config.toml
n_layer = 20
n_experts = 48
d_shared_expert = 64
moe_layers = [0, 1, 2, 3, 4, 5, 6, 7, 8, 9, 10, 11, 12, 13, 14, 15, 16, 17, 18, 19]
router_score = "softmax"
balance_loss = 0.0035
lr_router = 0.000274
norm_eps = 1e-06
lr = 0.00517
beta1 = 0.9
Below are experts of layer 14 (counted from 0) of a mixture-of-experts language model. Rows are named router (the router's row for the expert), down (a neuron's output weights, with its number) and show model dimensions 240-319. Each number is 128 + 32 x the weight over its row's rms, rounded and kept within 0 to 255.
Before each expert's rows: a language model's description of what the expert responds to. This comes from a sample of Wikipedia text that the model never trained on.

# expert 24
It responds to: Spanish, Slavic, Romanian names. Inner pieces and accented letters of Spanish, Portuguese, Polish and Romanian names (G-on-çalves, Lo-ren, Ja-rac-zewska), often after de.
router [186  82 120 138 133  92  96 129 137  79 177 187  90 134 114 174  65 153  97 143 103 115  85 206 116 152 102 159 150 145 191  87  58 109 101 132  92 140  59  83 128 138 203 147 110 135 136 110 132 111  97  97 184 113 166 169  96 118 108 157 115 155  68 115 170 141 101 131 150 124 103 148 148 141 152 116 145  84 113  91]
down0 [128 102 108 117 156 124 128 166  82 112 116  68 129  55 165 125  94  78 111 184 231 145 115 145 133 148 157 155 146  84  89 135  77 129 115 153 118 103 116 147 107  92 136 104 131 162 131  94 141  49 142  99 117 130  98 116 132 116 149 163 137 137 139 139 186 138 132 128 136 139 108 131 103 128 158 167 162 146  95  85]
down1 [ 85 134 124 138 138 173  94 103 101  63  70 120 141 105 129 124 126 107 106 151 129 144  31 132  66 139   1  91 173 137  78 121  95 167 122 184 118 167 100 100  75 151 110 138 146 142 115  67  96 197 134 158 108 120  88 105  84 127 102 143 138 104 128 133 153  89 112 126 110 144 129 105  93 128 137 152 138 134 109 139]
down2 [109 155 179 145 122  91 107 150 156 132 122 171  72 168 117 128 193 149  79 145 117 118  95 124 136 100 161 149 141 153 101 143 132 153 111 124 144 123 139 108 166 104 130 110  74  98  56 111  91 149 104 151 132 143 102 184 175 119 110 187 162 113 168  97 128  94 180 184 128 127 122 137 115 182 129  81 116 179 143 111]
down3 [126 125 126 128 123 119 190 149 148 168 182 118  52  64 177 130 162 129 123  87 119 107 148 127 163 146 132  62 182 178 123  82 179 128 157 134 122  99  75 136 180 136 167 131 194 183 198 107 146 154 200 140 136 114 122  80 130 126 166 152  47  82 136 126 121 148 156  83 169 117 140 159 116 127 168 116 141 185 109 158]
down4 [143  97 115 112 133 118 112  87 141 162 130  84  91 108 153 161 157 107 174  66 102 106 132 121 111 147 174 112 193 171 142 152 114 127 100 136  80 154  99  93 143 206 173 140 140 157 127 137 116 169 172 146  97 118 121 159 117  70 131 117  95 135 135 144 176  52 136 136 139 166  86 155 145 167  65 192 170 175 147  88]
down5 [128 107 139 117 132 141 169 119 142 171 145 162 175  70  95  62 118 232 129 142 151  55 137 148  98 141 133 174  77 139 201  71 120 125 136  97  78  90 122  80 234 144 149 139 107 132 144 125 111 110 144 112 118 119 113 101 145 167  78  82  99  83 136 115 102 124 170 159 165 123 109 151  86 161 134 160 128 176  54 121]
down6 [109 162 169 135  79 100 106 128  69  94 107 131 136 119  91 115 127 103 165 163 100 171 145 145 119  94  51 106 133 154  74 153 126  97 155 102 116  99  72 160 143 121 150 149 125 120 155 142 110  84 180 171 139 138 146 114 121 106 106 140 101 186 147 112 209  32 116 108 107  80 178 181 145 127  81 147 189 137 162  97]
down7 [115 158  81  79 149 168 144 109 139  93 191  81 146 112 189 100 121 150 127  58 110  99 148 140 148 160 151  79 131  80 145 125 149 103 142 119 112 159  81 192 116 128 128 139 134 157  95 167 125 113 122  69  79 129  89 162 119 160 186 117 102  89  79  84 190  95  92  68  85 123 130  78 138 158  87  93 131  80 141  94]
down8 [101 144 103 140 189 138 153 151  78 130 123 124 154 177 162  96 128 130 151 128 133 181 186 112 184 119 158 129  66 107  90 208 161 135  84 107  96 102  92 143  66 126 118 137 118 115 228 101 125 150 130 105 114 140  89 149 130 137 131 140 153 130 128 140 116 179  88 120 167 154 101 189 104 134 119 165 178 110 113 139]
down9 [116  79 185 119 111 117 129 149 158 166  83 110 171 173  70 126 118 132 103 133 170  75 103  90 124 118  98 118 113 119 171 158 138  97 123 190 110 110 135 154 129 167 123 113 157 108  48  94 136 118 131 147 143 103 146 121  98  80 161  96  81  74  85  78 137  94  95 102 108 139 127 188  83 154 150 195 145 108 106 148]
down10 [138 154 103 127 163 122 136  79 182 137 134 190 115  93 158 150 197 139 141  95 102 108 129 109 165 144 131 196 120 144 159 121  86 151  93 115 125  92  76 181 120 164  82  71 105 112 122 134  48  92 144 140 139 129 171 117 133 139 171 134 108 160 110 122 117 124 153 196 144 115 114 143 110  88 111 164 146 184  92 102]
down11 [ 90 124 104 131 126  95  87 147 150 121 174 157 105 172 142  86 144 150  99 112  98 125  99 104  77 171 115 123 161 107 115 156 146 163  96 191 113 183 131 118 222 169 134 196 106 158 154 109 153 144 108 156 146 124  79 115  91  87 144 109 103 122 128 124 110 127 159 107 115 140 191 170  98  93 162  71 140 110 103  97]
down12 [128 112 117  97 147 163 137 135 157 113  86 130 162  96  88 184 164 100  98 140 119 119 165 145 180 163 133 136 196 101 111  90 101 157 154 131 109 126 155 162  60 157 184  79 107 138 103 172 165 161 147  76 110 144  94 152 153 120 199 162 103 138 171 155 145 164 185 181  94 123 108  87 118 124 152 123  41  97 110 112]

# expert 41
It responds to: Place-name syllables. Inner pieces of British and European place names and surnames before endings like ton, ley, ham, such as Rei in Reigate, å, ö.
router [165 123 116 108 143 116 169 111 107 104 110 181 134 125 133 147 130 101 121 174 133 145 109 115 116 166 100 169 133  93 118 117  94 162 115 123  91 161 117 211 197  82 107 109 129 135 142 100 158 113 106 118 131 110  85 149  66 109 157 104  95 127 115 141 169  67 121 153 101  58 159 119 185 148  87 109 133 119 152 145]
down0 [ 92 161 160 102  52  81 129 135 155 159  93 104  96 117 100 149 140 117 152  60 112  71 168 195 157 113 124 156 142 128  96 104 162 103 151 126 114 106 186  96 108 109  70 163 161 108 131 129 194  86 145  97 114 167 160 117 137 112 100 141 122  83 168 173 107  80  91 108 126  93 140 196 150 138 104 110 157 178 117  96]
down1 [ 35 125 131 201 158  46 136 163 154 125 144 137 124 116 139  72 133 132 112 121 110 112 141  98 129 177 127 166 155 132 123 113  96 126  63 115 124 142 131  87 107 144 111 144 149 103  89 109 107 145 134 119 134 137  98 115 143  97 102 140 134 137 179 130 104 109  68 190 116  84 104 140 151 149 160 138 110 146 125 129]
down2 [150 135 134 113 128  97 141 158 119 152 153 130 180 132 140 119  83 138  85  87  80 164  89  88 131 164 134 135  94 150 137 109  83 183 135 102 171 106  89 148  93 122 127 104 158 100  32 112 120 163 187 141  70  95 129 128  99 163 138 111 120  93 152  78 106 164 129 107 168 130  86 165 114 169 174 152 164  71 157 153]
down3 [146  79 172  97 168 164 111  73 122 166 167 128 121 159 146  99 124 112 102 175 110 164 136 150 124 151 149  88 105 119 154 156 141 118  61 120 125 165 138 143  96 113 125 100 147 127 145 111 125 149  97  76 144 141 181 106  19 143 117 101  94  67 151  99 125 147 125 120 114 138 121 133 145 148 108 139 102 101 137 104]
down4 [175 156 137 139 148 118 170 150 144  85 110 117 139 158 206 178 130  99 126 162 127  78 149 142  81 135  96 131 151 112  91 135  90 127 123 114 189 129  98  89 111 180 146 156 173  99 148 109  97 175 181 144  95 163 112 144 120 124 144  97  94 142  99 142 122 135 139 177 125 164 169 128  80  52 124 109 154  92 135 137]
down5 [145  94  94  82  96 128 126  97 190 135 154 126 196 115 176 121 140 161 157 159 156 160 104 182 139  90 160 108 119 161 140 119 127 130 157 123 152 181 163 125 128 123 148 107 196  98 166  95 138  89 128 151 136 139 113 148 138 173 126 100 110 160  58 100 149 143 110  73 119 127 139 127 171 144 124 147 126  77  84 179]
down6 [122 145  80 110 151 103  95 195 111 145 127 138 122 136 111 160 130 159 110 146 102 149 129 101 133  83 153 111 128  92 144  68 144  74 116 170 186 149 148  80  98  96 147 135 123 150  91 122 116 150 154 134 154 133 182 135 167 129  99 105  95 122 132 109 104 102  87 107 113 171  96  78 129 105  80 123 163 146 116 128]
down7 [116 145 127 132 150 131 150  95 108 127 154 122 130  49 161 165 102 118 171  93 153 141 135  86 105 116 101 118 106  94 124 135 133 179 160 130 134 179  53 136 129 128 150 185 128 109 156  76  59 178 141 112  59 134 133  91 105 147 148 115 101 141 192 158 104  95 126 114  85 184  70 106  63 157 149  96  85  87 141 115]
down8 [155 127 140 150 126 184 138 120 126 122 175 160 102 109 143  95  94 129  89  86 149 119 127 143  68 155 126 137 160 126 187 115 141 172 114 143  79 122 184 182 116 177  76 144 133  92 138 117  98 100  54 156 134 181 114 130  87 119 130 147 148 173 135 154  87  65 117 110 127 146  90 142 178  89 109 186 128  72 116 166]
down9 [124 120 182 154 115 149 113 152 122 117 112 152 130  95  80 172 198 181 175 143 110 114 160 134 126  84 150 172 132 111  91 136 147 102 124 104 159 113 130 130 137 181 125 132 158 138  45 138 148 127 134 106  97 173  87 168 103 192 153 175 162 136 123 127 134  78  93 102 157 129 115 128 151 169 125 101 204 117  83 214]
down10 [134 127 119 121 189 127 174 153 138 133 117  86  55  99  83 112 136 118 105 146 106 159 170 122  63  86 160  93 120 146 148 150 138 145 128 149 146 180  87 133 147 111 189 121  20 143 174 143 112  86 118  38 168 148  85 172 123 197 146 170 125 144 100 158 161 168 173 129  72  98 114  85 165 160  91 177 127 179 189 121]
down11 [106 157 186 112 144 162 126 125 143 118 176 116 153 100 103 144 111 201 122 129  77 120 118 104 140 122 122 114 158  89 147 129 189 119 142 125  85 160 130 187 196 149 117 105  98 153 173 127 123 138 126 153 119  97 155 161  99 161 159 105 124 122  86 146 160 132 132 126 115 124 129 163 121 137 110 118 117 113 149 196]
down12 [136 139 119 127 138 110 121  99 136  62 118 120  94  63 108  58 120 109 147 115 176 142 157 102 123  86 137 141 136 138 134  97 111 101 178 139 118 164 122 128 158 155 204 210 124 165 164 138  86 138 116 102 159 131 100 126 186  45 108 123 124 145 145  91  95 101  89 151 131 127  96 158 182 109 109 136 191 145 112 105]

# expert 40
It responds to: Romance and Latin name starts. Opening pieces of Italian, Spanish and Latin taxonomic names (It-alia, Ven-eto, Cerat-othoa, Fu-sarium), and syllables like Sch, Ko, Ka, Za.
router [158 106 128 148  85 135  99 124 162 103 172 205 135 129 138 126 114 124  87 145 106 131 142 160 147 131 119  79 106 115 165 103  60 102 114  85 135 175 113 130 133 108 164 164 124 122 166 110 140  87 132  75 172 126 154 105 122 129  87 126 144 183  73  84 121  95 118 132  88 136 116  96 129 118 151 112 164 116 167 105]
down0 [ 94 100 118 120  93 153  85 145 109 111  95 125 129 166 131 147  83 135 149 128 142  88 182  99 111 166 106 143 165 150 147 100 120 134  96 189 153 154 155 172 132 169 134 178 137 130  66 132 111 156 233  95 116 161 105 161 127 122 142  91 133  68 139 160 127 156 165  74 172 101 140 177 135 167 114 103 133 144  87 148]
down1 [ 77 182 183 153 138  95 130  76  66 123 104 150 120 180 146  73 159  86  68 107 204 102 114 120 134 156  83 132 163 171 115 143 164  59 115 157  90 106 146 114  71 128 172  96 104  89 175 106 160 110 146 108 116 162 116 133 165 118 155 100 165 148  90 136 173 154 147 119  69 153 100 134 117 108  79 109 158 185 125 147]
down2 [115 146 110 192 149 123 124 136 127  92 121 149 155 115 126 123 139  98 115  94 108  71  95 132  64 115 168 139 142 126 129 115  72 113 171 120 119 122 135  99  89 161 168 124 136 122  74 184 167 120 103 115 150 117 153 165 117 100 140 131  51 112 108  73  67 173  92 143 141 151  81  79 133 135  95 155 162  57 110  95]
down3 [135 106 145 107 148  84 123  86  87 110 148 125 151 132 152  67 138  84  75  58 159 188 156 137  99  99 103 190 120 134 110 136 124 120 181 119  88 160 181  76 153  85  91  90  85 148 152 104 125 157 106 134 150 114 145  96 123 128 164 130 119  91 109 124 170 148 152 137 171 103 167 132 104 140 116  71 101 103 132  93]
down4 [151 177 123 132 110 136 104  84 135 144 117 100  88 105 169 140 146 175 129 151 107 130 135 161 145 115 139 133 128 130  94 143  81 185  63 127 170  97 125 160 116 109 111 107 103 122 126 144 147 136 141 120  99 102 159 175  34 158  76 133 159 101  91 115 117 135 112 138  87 123 228 122 184  87 161 169 104 100 143  69]
down5 [146  72 170  88 161 173 159 159 165 134 155 144 105 134  96 124 160 135 129 115 123 157  86 109 121 119 155 182 172 103 128 169 125 108 118 149 150  45  97 182  88  96 176 183 175 135 153 145 119 122 171 167 136 152  92 116 111  91  78  86 166 111 103 143  81 110 147  92 175 119 166 154 208 118 100 172 138  59 122 120]
down6 [121 138  86 131 147 107 109  62 144  84 137 189 153 122 121 137  91 137 131 160 135 100  68  81 137 156 178 140  85  93 144 132  98  90  98 100 191 104 171  61 129 143 111 100 116 110  63 124 234 178 138 199 174 123 166 166 184  78 157  73 126 101  96  89 157 178 184 148 111 176 108 111 167 101 102  63  79 125 144 120]
down7 [119 116 119 159 127 101 134 129 188 135  88 148 101  57  91 140 165 141 104 144 118 196 156 110 132 114 107 155  76 153 133 134 151 134 137 105  92 143 154 191 102 104 190 126 116 137 182 152 106 143 134 128 215 115  84 138 107 131  69 108  90 101  88 109 154 126 126  90 184 132 117 127 110 132 158  89 109 149 151 117]
down8 [ 90 136 116  95 124 132 101 164  96 151 126 115 159  59 158  99 180 167 108 115 148  93 129 136 144 166 137 121 126 131 145 134 111 124 145 130 124 123 102  75 153  90 179 158 104 126 123 106 208  97 137  86 110 134 208 145  81 133 137 131  96 134 141 143 175  95  69 108  28 179 130 152 137 104 178 101 172 161 135 164]
down9 [144 155 148 102 131 121 159  88  80 145  90 116 113 159  96 116 135 194 195 149 143 124 161 165 135 102  64 125 121 112 146 126 167 195 148 148 104  85 103 199 164 124 107 152 136  76 166 159 101 168 160 125  98 132 119  87  66  66 120 139 108  99 138 165 119 165 128 193  98  80 105 111 158 111 103 126 126 110 165 207]
down10 [128 115  96  67  42 135  74  95 145 133 155 162 174 135  44 119 197 133 152 181  54  98 131 110 105 110 160 146 134 103 123 122 144  53 140 130 129  68 153 113 141 135  91 171 158 140 110 128  83 129 112 172 125  66 166 136 160 113 107 125  51 109 133 179 150 144 117 123 114 114 169 120 159 141 121 109  94 150 111 108]
down11 [137  93 168 136 148  79 132  48 124 175 188 152  95 120 116  88 193 132 137 111 102 118  81 154 108 140 119 152  93 155 129 138 101 115 117  96 140 140  76  65 169  79 130  68 109 149 156 117 151  98  89 162 115 139  92 160 145 153 136 102 122 151  97 156 139 111 110 152  67 113 160 151 154  38  76 157 109 114  95 122]
down12 [124 187  54 124 164  99  77 124 137  98 136 140 161 126 119 144  82  91 157 128  80 142 102  98 152 135 129  88  92 165  92  82  85 111  91 157 182 132 131 113  90 110 107  99 116 170 153 128 118 158 124 110 104 138 144 160 142 124 127 192 220 184 191 108  95  95 107 145 115 123 139  69 133 132 138 143 144  44 128 153]